config.yaml
d_shared_expert: 192
shared_expert_gate: true
vocab_size: 32768
norm_place: "pre"
init_std_up: 0.0219
optimizer: "soap_variant"
warmup_steps: 200
Below are experts of layer 3 (counted from 0) of a mixture-of-experts language model. Rows are named router (the router's row for the expert), gate (a neuron's input weights, with its number), up (a neuron's input weights, with its number) and show model dimensions 0-255. Each number is 128 + 24 x the weight over its row's rms, rounded and kept within 0 to 255.
Before each expert's rows: a language model's description of what the expert responds to. This comes from a sample of Wikipedia text that the model never trained on.

# expert 10
Description: Closing parentheses, quotes, periods, commas and table bars that end a phrase, such as ), ", the final period.
router [ 95 113 109 142 167 120 157 141 141 107 171 146 165 140 115 191 114 136  88 100 157 156 162 148 139  72 143 111 145 144 117  86 136 160  98 163 138 120 117 124 149 114 135 141 176 133 116 142 168 138 104 153 151  85 113 113 137 131  98  86  83 102 141 103 114 108 118 110 159 130 151 158 123 118 133 123 119 154 133 102 114 133 167 119 101 113 120 156 129 135 130 106 144 143 133  81 155 145 129 125 137 138 104  58 107 156 131 148 152 134 125 140 129 159 136 133 126 107 133 132 125 141 126 114 104 131 129 128 140 130 104 166  84 130 116 150 205 106 145 105 138 141  94 144 123 117 142  79 144 120 149 118 148 131  97 100 159 134  75 100 110 125 122 148 203 152 131 116 147 159  83 170 161 172 127 131  96 128 159 171 107 115 126 147 124  50 122 129 136  98 167 109 118  92 102 111 122  98  95 145 109  98 136 141 154 120 119 105 153 144 171 140 114 113 137 115 101 103 129 147 167 141 142 121 128 136 147 151 150 112 106 134 139 146 152 135 134 129 111 130 117 175 166 119 131 156 121 137 121 121 143 134 137  83 126 162]
gate0 [ 85 164 108 126 161 128 148 109 163 162  80 127 103 136 117  84 164 135 110 134  98 116 112 117 141 124 119  93 105 124 143 147 126  99 121 149 159 145 143 106 135 147 168 125 109 141 168 132 106 139 167 161 111 170  76 143 143 113 111 148 176 116 111 101  95 117 125 104 137  86  80 162 133  81  87 113 104 199 125 115 112 102 119  75 114 129 126 132  78 137 116 139 116 176  99 126 122 128 155 155 163 141 149 148 117 114 124 142 142 123 118 114 117 133 105  67 117 110 157 119 119 111 119 109 122 108 163 143 111 154 103 135 115 140 164 102 111 145 144  86 123 101 142 123 124 175 165 118 115 138 107 156 138 137 141 162 140  90 110  85 154 134 135 140 110 133 136 126 113 149  86  99 148 113 108 142  88 145 142 153 147 127 168 132 153 129 112 127 103 175 121  82 101 159 108 161 166 136 117 136 155 110 139 125 150 112 147 130  59 117 132 156 128 144 109 143 114 135 111 161 134 184 110 138 156 132 153 132 124 158 166 126  96 151 120 132  87 137 137 148 155 130 108 136 128 165 151 126 136 132 158 145  92 107 160 112]
up0 [135 143 138  97 124 131 141  96 192 104 119 146 134 136 143 158 130 127 105 137 145  84 107  87 118 107 111 142 134 107 142 114 136 111 105 154  83 201 133 147 145 135 132 154 100 109 110 178 157 170 153 148 127 155 119  86 135 119 119 131 125 113 157 108 117 191 100 119 127 125 116 141 122 116 125 126 161 127 152 106 168 145 110  84 148  70 140 147 116 150  98 173 105 104 116 145 129 141 180 116 141 145 134 126 113 116 124 108 110 118 137 107 151 143 105 122  98 137 136 133 174 124  94  74 177 120 123 104 133 119 107 145 105 134 168 107 150 179 143 159 119 137 135 145 120 101 143 110 119 126 151 149 150 105 162 133 157 129 117 136 165 116 164 140 112 107 165  87 176 127 136 116 137 136 141 100  90 115 109  82 130 110 126 123 103 120 137  94 138  92 136 146 123 156 114 141 116 133 139 153 149 149 156 160 120  93 157 167 158 156 123 139 109 143 184 154 152 108  98  99  89 113 117  70 138 112 115 113 176 115 111 140 149 127 103 113 182 133 134 155 129 127 180 138 109 113 118 125 117 129 179  97 139 120 105 113]

# expert 21
Description: Articles and possessives such as the, a, an, his, their, 's, usually after a preposition or at the start of a sentence.
router [133 129 152  96 143 104  93 126 141  13 119 135 145 162 152 181 140 131 133  98  95 126 175 139 144 130 160 104 114  93 131 157  95  70 119 124 152 121  90 150 136  88 128  98 138 179 121 119 185 140  90 132 150 106 157 109 176 143 138 148 123 147 113 162 139 138 124 149 138 128 111 151 126 142 143 117 130 147 138 141 154 114 134 144 129 132 125 144 124 140 121 125 127 150 117 140 135 127 125 157 139 103 121 146 100 119 134 111 144 128 120 149 123 138 104 144 126 140 121 117 119 143 126 132 124 230 118 110 132  85 130 126 153 107 128 121  62  94 131  99 122 114 146 147 146 123 109 125 130 124 134 105 111 128 186 112 119 147 124 128 126 132 124  99 128 114 132 124 127 151 128 116  95 143 108 138 127 127  84  58 153 123 133 115 109 120 193 132  93 142 143 133  92  95 138 157 145 154 101 113 116 121 138 135 120 143 114 125  74 135 106 105 137 149 110 157 103 118 158 142 112 149  89 132 138 143 176 107 128 140 115 168 138 100 120 109 125 119 121  55  51 101 119 102 142 143 140 119 134 159 132 115 130 129 108 136]
gate0 [137 135 136 152 158 136 142 102 145 128 110 113 120  88 100 118 112 107 132 135 156 113 123 117  98 119 153 145  89 115 107 121 110 109  97 124  86 113 118  95 108 114 141 136  92 137 135 156 154 127 140 151 148 123 113  88 115 105 168 109 152 114 163  90 148 124 133 120 131 187 120 128  60 134  82 106 131 122 136 152 113 152  88 120 128 139 111 110 100 102 149 165 131 137  85 125 127 157 124 107 168 114 153 122 147 161 117 150  90 121 115 136 175  73 108 129 145 117 102 188 115 115 120 153 177 127 112 138 133 164 127 112 153 123 122 110 130 116 125 151 155 168 120  94 116 164 110 162 130 119 107  93 158 136 157  78 142 163  95 120 125 123 111 115 119 130 139 137 145 105 101  84 128 167 132 118 131  92 116 124 132 125 163 157 125 126 108 118 119 182 144 103 115 134 115 102 130 154 130 159 123  72 137  81  87 146 133 150 115 173 113 130 137 168 143 169 169 127 108 145 112 119 139 123 114 134 150 159 127 153 140  59 142 140 123 131 162 133 141 113 106  98 120  98  81 160 132 136  93 138 115 109 129 182  60 120]
up0 [161 117 156 112 148 107 122 168 124 118 150 160 138 138 140 150 122 145 139 121 124 122 156  92 169 110 169  77 168 147 152 132 118  97 129 117 155 138 109 136 143 119 125 147 178 107 114 150 129 117 107 106 120 120 146 121 151 164 120 138  81 140 113 131  84 149 166 136  87 125 137 126 115 137 135 149 105 164 132  91 140 121 155  90 163 134 152 141 148 169 160 101 127 127  97 108 136 117 118 144  74 127 103  94 119  62 109  94 135 153 138 139 121 151 136 162 133  84 155 130 117 123 146 155  99 133 123 123 132 111 157 123 150 147 138 147 123 101 162  76 136  94 132 153 155 105 129 120 138 144 110 144 109 108  87 153 131 135 141 101 147 150 112 152 122  75  85 140 116 170 102 133 122 108 147 135 105 182 133 130 112  98 107 139 101 103 135 131 118 112 151 140 129 121 127 104 144 114 115  65 111 181 122 136 169 115 145 125 112 126 155  96 140 105 129  98 120 167 141 121 156 136 125 110 130 120 108 111 114 122 106 149 126 164  91 130 150 129 108 144 152 120 166 132 166  93 107 124 145  75 162 167 162  50 189 138]

# expert 16
Description: Pipe separators between table cells, plus semicolons and colons dividing fields, and on before dates.
router [124 104 120 130  91 111  90  95 133 145 113 157 157  75 142  86 124 135 138 128 137 140 116 104 116 113 142 125 132 229 169 130 133 112 144 122 125 130 136  59 107 145 109 152 120 152 151 159 135 134 140 151  89 126 175 128  94  51 175  63  94 163 127 141 122 116 129 126 107 123 174 136 143 108 120 112 130 124 121 119 144 115  90 131 153 146 157 125 107 133 124 121 130 146 152 116 148  98 129 122 129 124 123 109 129 141 150 126 142 109 131 131 113 129 118 134 142 127 142  93 128 152 142 134 113 191 130  94  70  60  98 140 128 132 161 116 115 130 137 131 146 174 136 146 115 111 126  97 122 127  99 160 127 118 126 126 131 138 147 126 139 119 132 118 199 107 134 139 133 128 119 112 112 129  81 139 122 120 122 108 130 137  83 131 129 113 132 110 147 115 124 151 124 130 142  99 120 138 118 127 160 129 117 130 129 163 134 125 127  67 110  82 112 145 155 125 119  43 121 113 120 114 161 138 135 141 117 124 146 114 113 164 105 114 137 116 136  91  70 128 113 153 121 220 139 126 140 139 104 120 139 112 141 172 147 135]
gate0 [106 112 145 144  96 172 161 174 136 163 163 103 117 165 117 166 143 124  93 160 120 131 155 120 119 115 138 161 128  85 168 141 102 154 147  82 130 111 131 136 152 158  90 174 161 143 121  80 143 166 121 127 148 161  99  87 130 133  84 189 157 112 143 167 139 166 157 127 139 112 135 118 101 126  94 125 123  76 129 154 109 152 159 114 144 109 122 134 120  87 124 153 105 105 116  91 135 159 114 127 113 109 116 159 139 130 109  81 135 108 103 114 120 150 128 152 131 136  99 149 149 138 144 127 145 105 136 182 146 155 130 131 134 135  90 176 147 112 125 136 109  88 133 131 141 165 136  93 125 156 138  73 121 142 130 107  98 122 110  92  81 120 113 138 124 112 122 130 135 149 127 133 152 127 159 148 117 168 110 161 139  98 157  96 122 118 140 150 161 135 131 153 113 174 117 135 120 136 153 131  91  84  83 122  94 112 107 127 138 167 130 145 137  87 109 119 131 169 131 151 142 169 127 130  92 118 147 108 138 126 180 119 144 113 121 144 147 124 139 132 150 157 142  93 118 167  97 104 142 147 161 161 134  81 134  98]
up0 [134 121 103 166 104 127 109  90 107 128 134 166 163 127 103 111  91 100 107 133 119 148 143  93 112 122 131  87 147 131 131 129 151  71 160 122 149 105 119  82 172 119  91 147 109  82 170 172 130 111 157 153  97 135 158 140 129  99 165  85  88 153 103 133 132 128 181 139  97 174 161  96 130 101 118 130 121 146 123 106 165 152 108 172 139 115 142 128 105 103 129 116 116 108 144  96 109 109 142 149 147 170 168 112  72 102 143 137 122 122 112 134 113 114 127  85 140 105 137  80 107 127 108 125 111 154 115 125 113 107  85 143  85 117 159 119 131 113 158 109 121 144 113 128 116  99 127 126 144 117 141 129 124 136 127 114  78 191 130 121 140 147 161 123 141  92 114 111 132 154 132 169 132 128 125 143  93 106 120 117 116  97 102 116 124 124 142 121 146 144  96 103 135 139 133  80 146 129 128 117 131 169 103 124 110 126 140 154 135 110 140 118 106 172 132 138 144 118 168 100  88 123 163 156  76 141 114 120 163 159 108 132 108  96  87 117 152 114  67  84 114 121 118 157 152 123 143 157 109 130 162 159 127 181 118 117]

# expert 3
Description: Sentence-final periods, decimal points and "No." abbreviations, plus prepositions joining noun phrases such as of, by, with, from, at, under.
router [141 138 175 134 108 117 135 155 115 121 126 126 117  97 130  22 160 156 165 180 127 140 105 125 135 168 177 136 129 112 130 116 122  86  87 106 137 112 126 152 151 157  88 112 141 104 125  79  93 127 130 121 126 131  30 133 114 138  90 151 140 108 161 148 147 121 118 144 165 125 174 124 159 108 138 125 115 119 127 143 103 114 132 140  95 107 120 116 105 151 125 124 140 109  92 110 131 100 102  93 124 182 111 134 127 151 110 154 101 142 123 116 109 160 130  91 121 108 110 138 127 105 169  98 115  94 130 114 161  79 111 116 100 139 191 142 126 126 133 133  96 129 122 142 111 150 126 121 136 121 117 141 118 137  85 152 144 147 133 102 120 123 124 188 141 114 155 152 126  75  79 139 107 114 141 140 128 124 147 151 167 141 149 116  69 131  94 115  49 113 149 124 129 118 137 147 132  95 141 133 100 122 103 138 135 162 145 115 115 129 145 139 117 144 140 150 129 179 160  85 123 149 125 118 117 108 136 137 140 128 168 123 127 116 126 146 125 116 134  90 128 112 144 129 130 107 126 104 126  99 137 132  91 145  96 135]
gate1 [144 119 168 155 150 144 132 110 165 122 140  85 158 119 133 134 194 146 172 149 109 112 126 132 140 161 157 128 135 132 136 132 143  88 108 129 135 107 120 142 158 118 120 140 143  95 110 152 134 161 101  87 105 132 105 129 112 146 120 113 137 109 128  84 153 141 157 152 148  85 127 125 110 125 138  96 149 102 147 131 121 124 169 125 175 117 140 112 150 148 138 176 108 117 157 148 123 135 119 142 152 118  65 132 141 124 150 131 134 120 126 122 185 110  95 135 173  95 101 169 153 118 131 134  95  86 124 133 144 109 163 121 108 169 141 117 161 151 169 165 146 131 162 130 144 122 171 139 150 148 165 110 125 165  96 108 156 130 125 120 136 143 178 147 166 105 109 108 113 115 104 131 115  96 128 137 144 129 183 141 123 134 141 124 190 152  67 129 101 111 102 154 145 126 119 157 156 148 139  93 126 118 104 135 123 171 138  84 140  80 136 139  79 106 170 117 175 121 110 132  99 166 137 112 170 167 113 132 146 121 136  87  81 103 136 143 104 131  80 117 131  98 133 157 136 116 144 128 115 120 137 130 120 160 105 137]
up1 [113 122 107 116  78  87 126 116 127 118 118 155  77 133 105 126  91 119 133 116 172 141 125 130 165 115 106 124 136 123 113  98 124 140 158 122 101 165 159 140  85 160 161  77 116 150 135 108 112  94 114 110 143 125 145 139 161 119 110 121 101 132 117 136 123 152 105 107 111 173 142 142 144 137 120 169 115 165 110 112 149 165 113 149  98 133 112 156 112 128 155 107 200 145 144 105 131 115  94 117 101 110 171 141 169 115 114 137 116 119 169 118  95 117 124 161  99 147 150  77 133 111  81 135 185 117 123 106 158 151 155 124 156 106 128 137 136 113 107 127 124 104 136 151 147 100  83 123  84 108  71 130 129 104 150 169 147 126 118 120 140 101  88 102 151 153 167 152  97 122 136 112 137 145 115 182  93  89 111 105 113 108 108 155  62 139 137 126 152 118 142 108  96 141 141 105 107 114 129 137 133 121 158 140 151 124 119 147 118 171 128 146 160 131 112 188 102 107 129 137 143 134 130 141  98 104 114 103 117 149 112 198 164 176 122 101 140 142 151 139 121 161 124 147 119 153 108 129 140 129 124 151 128 107 158 105]